Below are experts of layer 3 (counted from 0) of a mixture-of-experts language model. Rows are named router (the router's row for the expert) and show model dimensions 0-255. Each number is 128 + 32 x the weight over its row's rms, rounded and kept within 0 to 255. Numbers have three digits each.
After each expert's rows: a language model's description of what the expert responds to. This comes from a sample of Wikipedia text that the model never trained on.

# expert 26
router:162101118123112155133106131127124120106151138105071102066092135171146171193123145200152135123098112169146160171068098100086151150093163145153140180060103147177138185107123083118156118047189200154131146130123132104150180172154122148139124140127163115144137158093086106119113128118101142117146139118078162140149134174101122169132166166064111157146119140155135153166103160121069128073086175143119122138161097122106113175186162137159140119084152103090147178169165084137139132174128138042121172134085136141100097119139076085119146091128143121138100141100062123120132131159113105076153111148177040099104060114148093174091168185152148105122106132171109163156154141148135159146096144086191145186072125079150121086085100071143119104136121095121114081136081141153161096122166202
It responds to: Forms of be and have after a subject (is, was, were, has been), plus located, known, and percent signs in gazetteer and census text.

# expert 29
router:118138180164162129098143151183092093119143081094117195090097174127109115123129128129100157142113148069113101072146087164117154132204166087172139117080168098051084181129103143105100140115146121155130044174107163143130077086179148104125101166130174084160111162136097131109144173135084132067121163136111083046112135124101076092177123115061099113109054156156083127122074138075133092134108139071103149147090092148172120148174117115167117139123164132095172133141128117097161138137117081139089093166179082129143107124162162170160109114117128070117118128149119109143092161084118151102112138118134084139118104191114119105106119054120117152130113172079074168172153104157095126121080204147160157127132091096114085130190152119163163161132120087105126133122124190072147174093112118
It responds to: Digits completing years and numbers after a prefix like 195 or 197, as in 1956, 1755, 1,257, plus plural s endings.

# expert 22
router:133139134113109137159156127177128190104134186142096151151130064116094186154147158045149141082093138073078168161199156098065116142133180113118172142122083108089114175118156119169092075169123163114198167139093093091161136139099168126161108115163127166116108165140153142115083112079163155119121145130155085071091203114084134146070136119116103125144177078102182163121088166122074130139087133163082104136084156127180153133141105125076128157164140078152086122135127115094122167089136125112168084137109174149124091113106111098084219060061102182193171108141096177164064111136163152085171161116154129160087080077122177120128151116143124158091109133113122136167082090123158148146086110142115104105137133153154157122139113156127176107141117115144127133137132157157118135121100069
It responds to: Adjective-forming endings like -ic, -ical, -ative, -ional, plus degree words more, less, very, much: Specul-ative, traff-ic, polit-ical.

# expert 16
router:087132103121145142111115106136160102201136117087117151142141160094171111143152118128151068118157107103138179140138163051123155157097112108130051159164107151168140160121128107154100121158098094142171138149168120112097129155097114199120112107115160117157121099138063176154148175097132117146121136125143109175099115222176142064129163184179153130133121092138084155140119121138090100081115073141152190116121113101122086121120175148168139112161127162096136145183136178169186104132160111160152111130171097152051166144198127143196139191123145135066095062182160194117149192116167129087099177136125143130165118167115142184092093116071150078112117163145183122115123114086138173095136139165130174146138117145156136080097129121120129135110108149082195208128130105133052149130115112
It responds to: First one or two letters of a word or name, often capitals after a space or table bar, and LaTeX pieces: S-n-oopy, s-enior, \f-ra-c.

# expert 31
router:101088149099114149117088160106138123184130127144205145172106119132164095113159115176086138179102140172122146088166172130103115137099165141149098057169102089170125095183127136152169151141167073111085131154119093089122091126182153131107128155144117065137116189155108094080094122190128131179131197126128159111198169150138162107127155153162106157167100120136094149175162125143134148156133182125181179074091162141075181228091136069174120138103134171169143112090134175169154093100133138147181124110123112119034106129199129107149092119114176118116120171083137163115172148115102112107126109138111129112121170114115129095171136133130171083155143127138182111102134158084125094124127075123167115141127097052126125153119200099116096102168172108134176104137181091110106117165096091
It responds to: The preposition in and In, day and year numbers in dates and times, plus pieces after N or J in names: N-ash, J-es-us.

# expert 25
router:088110156197147120092150100091150103100126098150090048119109170108131137174168043149122064131118129137161142125146109101052103086125132140069113183149115192134115129063138148149162161123151190155137168122117153188111062138178149150107163181093118185166104118126120144147128085155155113150189122152094161134140168124109146185154067099132131157101121075169175177164073122169157103132133124136138136130110064092107133130122154089195133121051096138164089107089175192121071075148108147085100092115092116142093153110102110122184100147149087088104122137143126154126133116129107171117094097163143103097113108077123132097148170161084135139155149125108181141187094178116102116113183147120123187161141138070107154141188115116116096147101159117191189121104163124137129132123185130
It responds to: Early pieces of words right after a short initial consonant piece, plus short pronouns: T-ig-er, t-orn-ado, M-ap, and sh, we, me.

# expert 8
router:090125174150152133150164129077114128091156125122174121090181121110062114154066115163128128132181102100077105189116113136114134109178100178134094107178098137137160065146112163096129188175119101080067084128125100209104106166116135186143143146100170145100080171153064171130128104118152066134097164097151118152126125135111119045130109190155085110109144098081082146130135146145127176118146143097148197109123113084076113148100156151119105111155151125066185160141066156162114147160152115135145164077107133060118167128080186136112167148142181116085128189091103097114099166137083115087133098118093123120143161122138128116105150170111161116110151109125134197138114193131124123107136120179116075170146119119106113103097080081123091125152170163093093049063132125092110102084140121
It responds to: Single capitals and first syllables opening personal names and proper nouns, such as Pal, Dav, Charl, P in Pokémon, Pavlović.

# expert 0
router:088122144085115131113164132167119122142133099106134104117051068107129122173168072146104123125168123118123177141084144173139099121147073107157159143179134071194087102058149092128122075101190160134220128136163132110142132181104089176181169082099162129197107128116086128106102148158144108098112141106147108126173151171155125120110166212144170138130154159177133137134090132162153127129083091163183176124130174157098089107114142095123173162136125174127117103151153148108191129055095081068106150164121148145119091086127097145186121153158171144127116053138148094111117169138089122115166143132112113110126110115120108088111182137168134167138075128176202115120142152109127126127096139060144125106048116136184106167151180109131119197086158157175099144137136156091177119127124121
It responds to: Decimal pieces in geographic coordinates, infobox field labels and list dashes after line breaks, such as .0, Coordinates:, ==See, table separators.

# expert 7
router:184156117114137173077101185079138130124106152144157127110091170134128106108044117169122083168158091155152084121157149133116098156088105127165174096097126116194162129152087108153205074180109118085110157102091134131145131070186136086142117171128099153115206098130196127118171149133136110158158076118125138159106087096096114130101100155120143112124104155123114088091139072071100095131208186103074133116081134150129158129160171184074093132103087097155087119076073149083141101163104116136058142110088052096132091133123150135104147165135125148169161079163179136141158087141137152116083130148129133132119105130092114151160075129114088165150158138107131087108103092202142109134141201172153120136168115152120176126092144147098095105155083102111119070109129197124100089118150127
It responds to: Articles and possessive determiners like the, a, their, its, usually after prepositions, plus sentence-final periods and some word-final pieces.

# expert 3
router:098131050128193103142152095168181159167105120098093124198091164167144103131138146080186103113099110135178112154097161073113165115104160061141134082081130135170071175160133082133126115160146120070112150070151108144129172141137107079129125116148079147131063146124135107118150112130183106169161182145150129101087075090138064180115155172133175155126159166156152144070154130132136142131171152136143180144167177134096163166154128102109093140182124102196132110153117119162186162100108125074159186116109194152131096129164125101101160051140156177169149097080142119093098162134191098138193192092154131171077078116164172144129163134104115140092144131142098134098124142139077108158141106134217117145141103123112155125114155111129134147152082118144175129120125118154070129124160106
It responds to: Prepositions and short function words before a noun phrase, such as of, as, by, for, against, via; also word starts like v-ary.

# expert 24
router:135163150144069204170146152162103097115173160135083126101156073100099134145136109161152164156133103087112087118184130127126085101103158104187159182087165173139136166101145137116125137126143127140142093120179145172154098118141125110116127123136142092114130061167136135113091091077124158185133164151067116085162105108125159162142168127141134126152152072100150104134115197151206137101151131157046129165102148109137097062084109110085181162119173122166070140105139102094117117165121168055113100102160120095165132166116121135089147102179109159152124062098150079150137093060127115145104089074168087170135134168188085127137175138120072167126096108116117130140195168109106136183149127080144166079129172171067164171145092155107127114054107134129125156107104076112119160126176117
It responds to: Ordinals and quote closings in prose, such as first, second, fourth, ".; also table pipes and mid-word pieces like a-w-are.

# expert 30
router:104112131108109107122087142182128069165151120151179105168121159104126122118084135132121185158063180131128076113065111107108157161149086100117129127128080075142156108093148059137119148133193070105086111122141141115095173148114149091120127126148128120086130158105085123165173124161074076078184141125165071117076139095135166097105078122181146123151120129172146128159147151097135084206125154136080098119209167135090134140153085135108100169086139217110148117127183118172131155117098166193091125101148085118104133166151118136132133180122129134139181151090133158140151151158135064100137099130084182137155146176135155083187095086160166120130161077150114107163120125129132115094115079135114072130106090189152102120106149063059081101064084125155105131120160121147137139204129132
It responds to: Early syllables of proper names and place names, such as Bar, Car, San, Mont, Sug-ar, An-ast-asia, Dor-oth-y.

# expert 19
router:150150136081128099111183106190104129090074102109178090162116078199160198181064153164072090164150098132098117141121131168147100130133157171144133121125090163128114108107141168131153100137139159143110109058073177167147139140129095168167149101172113163123138190078140175115155079101086142107171097153157103141091155119106124164156144107105108145149200131147175117128089107154168124102074088133142157147073113156148152164103127133192095147104161130139115169178119063170114115114102139100128153145159166111174067137124184118106099101119131079103111097149086103128089025182118165104136182125154085111104112146149125176094150135142075140139109141156128128169131083127115162070145094123089157087136141170114085158130062121141081113154135096144104110100055097120132184131134198
It responds to: Noun-forming endings like -ation, -ment, -ship, -ry, -ification that close words, especially after R or rot: Rot-ation, rival-ry, cert-ification.

# expert 4
router:174156197179134097118096148090151138128157145099132111099135117132077161076183164117086147104168188177138137165105123156154125081133138149112101126129095147097126139145148159158164107105130114134119136090124160096086135107110100119078147101152153108105103041137177110157091075093195169090112064163065172120133128111127169140117122048098112156169070165129114083125113151097134093102132164197099077162107147169132165147146138165072155143112141106105043127110141076094104130180174098135102119165154131141154118148163051149134101118080112124121135147139146120115187071142141092179157120128188151163080101089119153147061143173160119096151100153100143127059129083150098131119148150145134143138194152079090086115172105148147166068165187131152044111141131132116152139115079133
It responds to: Everyday nouns like city, band, film, father, and second pieces finishing common words after st, g, ch: st-reet, g-irl, dire-ction.

# expert 2
router:220176104116112142163110075115035079098128214119121173156115072184138151116118114128120137143137152085134048091088088187100139126119142183114142148146129092138113165167147106159119136135171076091111192140061107092192109137138143121122129123118111134149187137149126097124145140112072128123097095106135115137105162206063129116122165148164134120102168104171116080175183152084118105140122130089122148152135177115189132153150139100171144218163179143118136162105148096112088112085177124185108172098138142161140070122118163113104120105175185107110112132085119128130108088100126123122153093137131120191153171130120120082128175030125143116147132126119138143170107113140154112165074128151155117081119139112130106113104124127185119164160093095135090104152181140137205081145094090
It responds to: Country and party names and word endings in sports and election tables, such as States after United, Canada, Labour, Libertadores.

# expert 15
router:147164041111171145172096126095152086113113139161177137165136099173148117082092145115174175098126109147159164148109102124102152078114091107132157114195182110175187092133149133065127162091134172108117144105120131093133115103077164147134113161183131108150119136125124088124126174174100149158144136174163057166102126046120081106152069136160155125133146166152078120155092129141084127140116148085174162114137182112059131108134178113142115101168112156150163131120162105153190114164126076124186125101053147100063171178089191141064172111123147156091096090145083115135156158165124125154092180084101151114131103140050113114100152172155128163139078082168144109183152097110123094149136122155190120147125113094134180128112109138139124110190109114140133144142097169095131109130086064
It responds to: Pipe separators and dashes in wiki tables of numbers or results, also score pieces like –1; in match lists.

# expert 9
router:039159102068100078087089126113170148171140125206117088077145126106201122169177140165150146111175128112073140150117205143102127091124137073163167128160129092122130155156133079146169088118151129093148153149139135108123151081110085125124083148096126113101168073106130189141115113121164166124133104136144110083134103121115121142142199105067155149148148091093149194091130125127167156140154150128099168129107131130141173118046107126130152087128044149136138139120048142125114136157105143089120085197159132119162090117066100119161097132173198154187085113120180157163101164094097158144131152179174093125144103113213126155098128102107170131117090138118151104159079136162155144128100140068138130099111134111177176109121131164158087174151107102133169151107137064151075116135125154
It responds to: Number words, articles and quantity adjectives starting a noun phrase, such as two, three, many, same, a, an; also line breaks before headings.

# expert 23
router:101112052130081136118116128076085142160170075151121077166144191139124132155140050056141101126132136129163141096078110089114079080126147070098113095147137107115094119120149127101074116096149142103133096111152146086150108197164156091182152090093139142088109179150131082143173133140073063116113073143178076139168105098158181146164080145104164179096121172156113082097168086124121158159127122116197074103139143165153134118112153162101075095116090078108122089094169158131115098152123169145133177118103150199142136165062159141214112093150100174091125185091140128151131133154105103127111100151062145109152135146118160089157119151106127145164133158100163169129160148161095166159109139124136124133145128163189102086143084065087111135103180139082143132112148149133114103145196134
It responds to: Inner letters and syllables of Central European and other foreign names with accents, such as ő in Győr, å in Kåre, Kostić.

# expert 14
router:104132135120169115079143157130122146159048129093108137112101092097159112085064113188141078139140151111104139129091125142104178145164146160072160122119137118139121158124097142184084188185073144158121111176146201156157104166093138161085204116148196123155114138091118166119150118137147154097143055125107096111079178180191068142151085113149126142177131111078142058121116138134080085105107143149095054126102044183084162114068131111143133134145163101131102146127100138121095120155134087166122148122106132120115152084127114107121170131090109094119157134165127144133156156122139094149166175117085127130113120201105101126156075140168137192066153124143138114115148102130155130086154114120105094080137120165136163129103170133118091136154048152149195162193072068082166110114127095
It responds to: Middle pieces of common Latin-derived words after a first syllable, such as ittee, artment, ederal, portfolio, Confucianism, confirm.

# expert 13
router:152138154080143100140102101189128149096117155109097121113104135142152142110166148141088112057156112152114119092116089151087085118101177165129119153078101125091173100095136064084151102191110135158110092171166177104164147144066152093143071069110133116169129138070087090094116135092156165139108143136176109089173138115108103114087151142076149156065127123132181184071095111112143102088156108062117097174129121140107163109114102134085105079111109082188109098133084106151158078073197092084178131146115127134130146149142118139086130071135101091154110094162148178112131111108130112126160133170140080109097085151133081124138099146187102155056148129098077133073142137153118107186103132138076063132148095152083117164110098142106157101171116088119156116207115068187130176126117076
It responds to: Verb endings -ed and -ing and whole past-tense verbs in narrative prose, such as made, used, released, agre-ed, end-ing.

# expert 18
router:089105118084221103186100173080098114118131119173154155152161124108134114071163148117154155159097140136076083105157125137139134137125062073184161112110173107148183086105088203116086078122141101158110159148114107126108129133170112119114167166137100151039130109159130099131101155089120144124129146107161158146149132135160079111128171080081146116120090134171114124147083099117151189095157095075094140098160172081161146113160108112152121096114123104084158141122156116134182159132112141118186110153093164114202081120163117134120088115161082167132137171063118062116174118149061080184113094139147089155132118107105112168115133103101095106179151151075095075138120121152097068172084115070186091101100130141093180135117167095131188132128157132144105118054184164134120121136161147
It responds to: Final syllables of non-English names and places, plus initials and numeric pieces, such as Nadhi-ya, Xhos-a, Jerus-al-em, R., D.C.

# expert 27
router:125119172141161112080148140079153143129081101165107161077136170111204146089179121158097133144228157131139138129168165211159165097113090132127126120150190139069147070164093093161167145129119136068110127136161074130110090065141108125134152112118113082137165104136104139109112155138102146136117085164076107177133045121193164119143162178157125082160066144119103115078119104168187093132103141103115150117115136119106128134137162127157145131111103196149127117188107129138135065140107135163117140122169081106154092088122096164115091202122166122117113154154133144137180061120154160140036134163098097082136141146152137147138091102137118069159102126122123042102130104107150142112199189116102198100163162101157145134133132145077141094157154156092115078149136121092110135137095103
It responds to: Middle syllables of words, often after a w or h piece, such as w-ed-ding, Ch-art-s, sp-ent, j-ourn-ey, plus back, red.

# expert 1
router:144115139129122073147083102181122147144127124093097133123166132160123100129132141139089099136153151194111117079132146154124118147093162145070144148149179098117077118070177158058145115098167092078121121150199079127077144117123068075102102138141062165149152101154141107122150101099142155091094070156092139051135078155114143141105075090135091140148058084108153116079173102152156107126122104160153107101176130133159101080158145153155178144100174075103169135118078068158080169067155114114066069125108109178094127111144093138054165094069106169173084088157137106092090111174126097103141119143136159111146082126182127107127071126124104087096155118122129067103166104137078143144118130133155114149110146078131123108139112121158155070108093139148101170125075202186140112110124135
It responds to: Conjunctions, relative pronouns and clause-ending punctuation that join clauses, such as and, but, which, who, and commas before them.

# expert 10
router:125167129120090145171159146144063134104143123153098081137167073139147129172114085085118103125113087091135157159141111103103146138179175098118163163168132101163106137075086153131184145117082108142168174129110152154190144114096151124107092150089130188113091092193128158112166182190144139129122177135165153183187162151116162117113184123088144117065175068125140108142085095123055173081120150085130183169157102059164101118137107147174121089141142149164198144116138195149087176135118144110138082125077103129094175155084183064134125127214114121137126096129125141141082157092156172083127128121107159132102138147099126142122156165091116171157181112084174114145119108184146131144181121114162094142133138074151105150160137178140136152072104138099164172075123159148103104165149150
It responds to: Mid-word pieces of African, Asian and Romanian names and terms, often after M, plus blank cells in tables: Mwalim-u, Mogadish-u, Sem-if-inal.

# expert 11
router:155099107102077136184155092135110156077177171138113143116121155175127134107084139180123127111069100118187084122128138124181089119150173114210118127100144136137081146124149184096121122105067165145104098188112123098076136122108101149133177178110127112156115163177165120093172156130090079131132178070166133086102147094075131143104161127084135096142173137097125121118166133081099103135194096124108119129132161204178105164088171076130129171175163090114118085146154145079084161091075125160146147128182169148103127117116210120125105186143143140157149178129131146169104136115134172161137121121155159155108154099067163107112080174102157129142101151167129134181152149154171171179045130119133182156106115127087103126155059164199142122175139115153098118118128147154155138093085173
It responds to: Space-led small numbers in table cells and specifications (6, 8, 10, 100) plus inner pieces of long words like philanthropist, Littorinimorpha.

# expert 20
router:120087177104108112155141111112160131166088144119183127111082080135068135074192213090124175143102083150110053121161152181162158115147087164150137133114085096094118066167101170095113100168140101113154116080143175083141157097127117092135109092146087104098134121105126086125121119159133082144098143137142155146122132117157147127129168073204121069167157185070145105117150140107161153151178101123098090143174177111142160135168142069104129127162105180074144087147144082108125168085162167133161130111159105112152155157108116127107093131150188118086111115154109123118167100150116139201151115061149174105153142161113142105132091081218118130090144155200146151085123078179172105134107118135120124111114169129148093188095143149120147125153174142085109156105094090170099182099081078
It responds to: Common English first names and surnames (John, William, Robert, George, Brown) plus inner pieces of names, e.g. Meilleraye, Jeffers.

# expert 5
router:165115073199098160146099150067110081130158103156136122111117163127080123125068158098133143112158165098097153152127103084140125086117091136127140166165135109087165147192153119142136080093114173136065094203126064178127108121092150149190123126141187163127145094164169129155146161120192170093092111111084159133107140083138181076148046163177117136107057089137161101172092089166115197154067110160158118115114102183107105105146188133097142153089114130105131177121134112155104177183131104177144128143090188189168153178093088131137126165127096114165139179081135153153122134131157097136091157148123161104158107122116133196123149174133137098140112094105106154165119118080145171088114109116139102153073073150163122087150171095134076133127144131073170129154133123128136100185110142
It responds to: Line breaks ending list items and table rows, heading markers like ===, and word starts such as incre, D in Don, Duke.

# expert 28
router:119124123196070175132131114072131098137190139151135185121174160126143089115119098102139176114095154114132116139142063097124141137123072112105074138103197140123159122145143146073181151068122119137144160135156081124095133118169164172148092142121131120109102117140136116169131127171146094114104174138118143163161058179144137106105128092153115091128080181162099098120195176133143133156151117112125113109171059111111096130165128160128115069131122155129140053078120121113162130129088136134164136098141097135187158109177117144159120111055137077092139161113172106099134147096142187174107084156100185107224175119144128099157127117080157053173152099166057128079101131116102107144178153178056134178129124096104114077080173136171097149112162171128111123086136154144105122142074189
It responds to: Single letters and short pieces inside personal and place names, often German, Dutch, Indian, Korean: Burk-h-art, K-na-ap, Shek-h-ar, Buchan-an.

# expert 6
router:131117103115137138167141112145147127138116152136125161168080111154074094121132125127173102135061147145133171099133122092156181181196184147108182116076166147104090143137128136115105150121117081144172156107085105086093181104153073130126112164173107151075143159075087065130080138129056143088156119066171147106078164102104088143165140098100145155172201136109100135123174133128125106174137171096103058153114149155134085106183052109092110144160163099133156157099178107083169157075108152142103102181169082124134151134117141111090091129186060128097090139144142099110118128169154176108155075157123162129155157131130098144157117071115123145098130118119076099116139126144089083128083126162126139115073090085084113135122116192152206139122111166190062114086115116134138161164127188
It responds to: Ends of proper names and nationality or institution words in tables and lists, such as Royal, Italian, German, Army, Syracus(e), Louis(iana).

# expert 21
router:123160121152161119167164166123148176102136077072097184079179131133084103157135178114156147150174119144081163175072116123146139100104122174096096083134110155112111107175077130122079142091108120158123135123075142162127133100078163108124130147079088160152187129140077187136080086067132231112107114125127104161152069110123147168136075131120057140093214104139152162071154100127112123094149100119162127187095131151130131126180104170043127102156168077099153089146121125159144157170133153183082126150118191143114125132116139164159179145095119154123061124144141104176071078170178124091143098187113142171108159066080142130122156110082139173157117133111139127115101130110146164130049121123101121150129195132119134128120126108150178128078115138108111115165115122107133085176140113
It responds to: Stems and roots of common nouns and verbs awaiting a suffix, such as government, oper, stud, psych-o, pl-ann-ed, plus pronouns him, his.

# expert 12
router:187124143177122103148151078103129124150066140117112103116182092080091174079117114127123104100074127100148148126207152084112115160099068141061105135190106161141136121151162169128105090139094153255133152145122120118059145189148122186118107148104134178144092140100119114159081139171141090151113161108090168091138147147161161110105126118131100127123078127035103152122145067162116127107123092123113133070096121050142081067105118141098142114147118132128089153098154176113106100151138126110133087114116109053136135109121179148231164151123147136138132131144120094101124169089127158130111101130073148151130107065128161147165137161183189126171118146137154141117133175063128134109168098175059188134074109105132107154141156120095143150103127121126126165145144077170101112106136132
It responds to: First consonant piece of a word after a space, often a capitalized name, such as B, H, Sh, Sw, w, Qu.

# expert 17
router:111080099121192098074058121165170167069151121129104097163186142100145116079149164135127184201132091204127132079150085064173107147068089149153068177115097144114133137160110102099126126155145113094152110112129126107146084149137160084110064140097123120165139105116196095124137094112151140177150174112106176115165104074161115134119149096091127146094088129141132168094108163078143114146132078202082165082141126132099111146072109114170115114098074149150166100088115149121180099123177048108128115063107111100110125139096109146154176128153149082173156120109102103147150141110119103125161186105149149092120146151159090117121147177111115153081141072116074132100138115113092111201184141134116135127190165120106173133144140114107114103114187047125161087145141150143124161065132134
It responds to: Prepositions and linking words in running prose, such as to, in, with, during, into, after, between.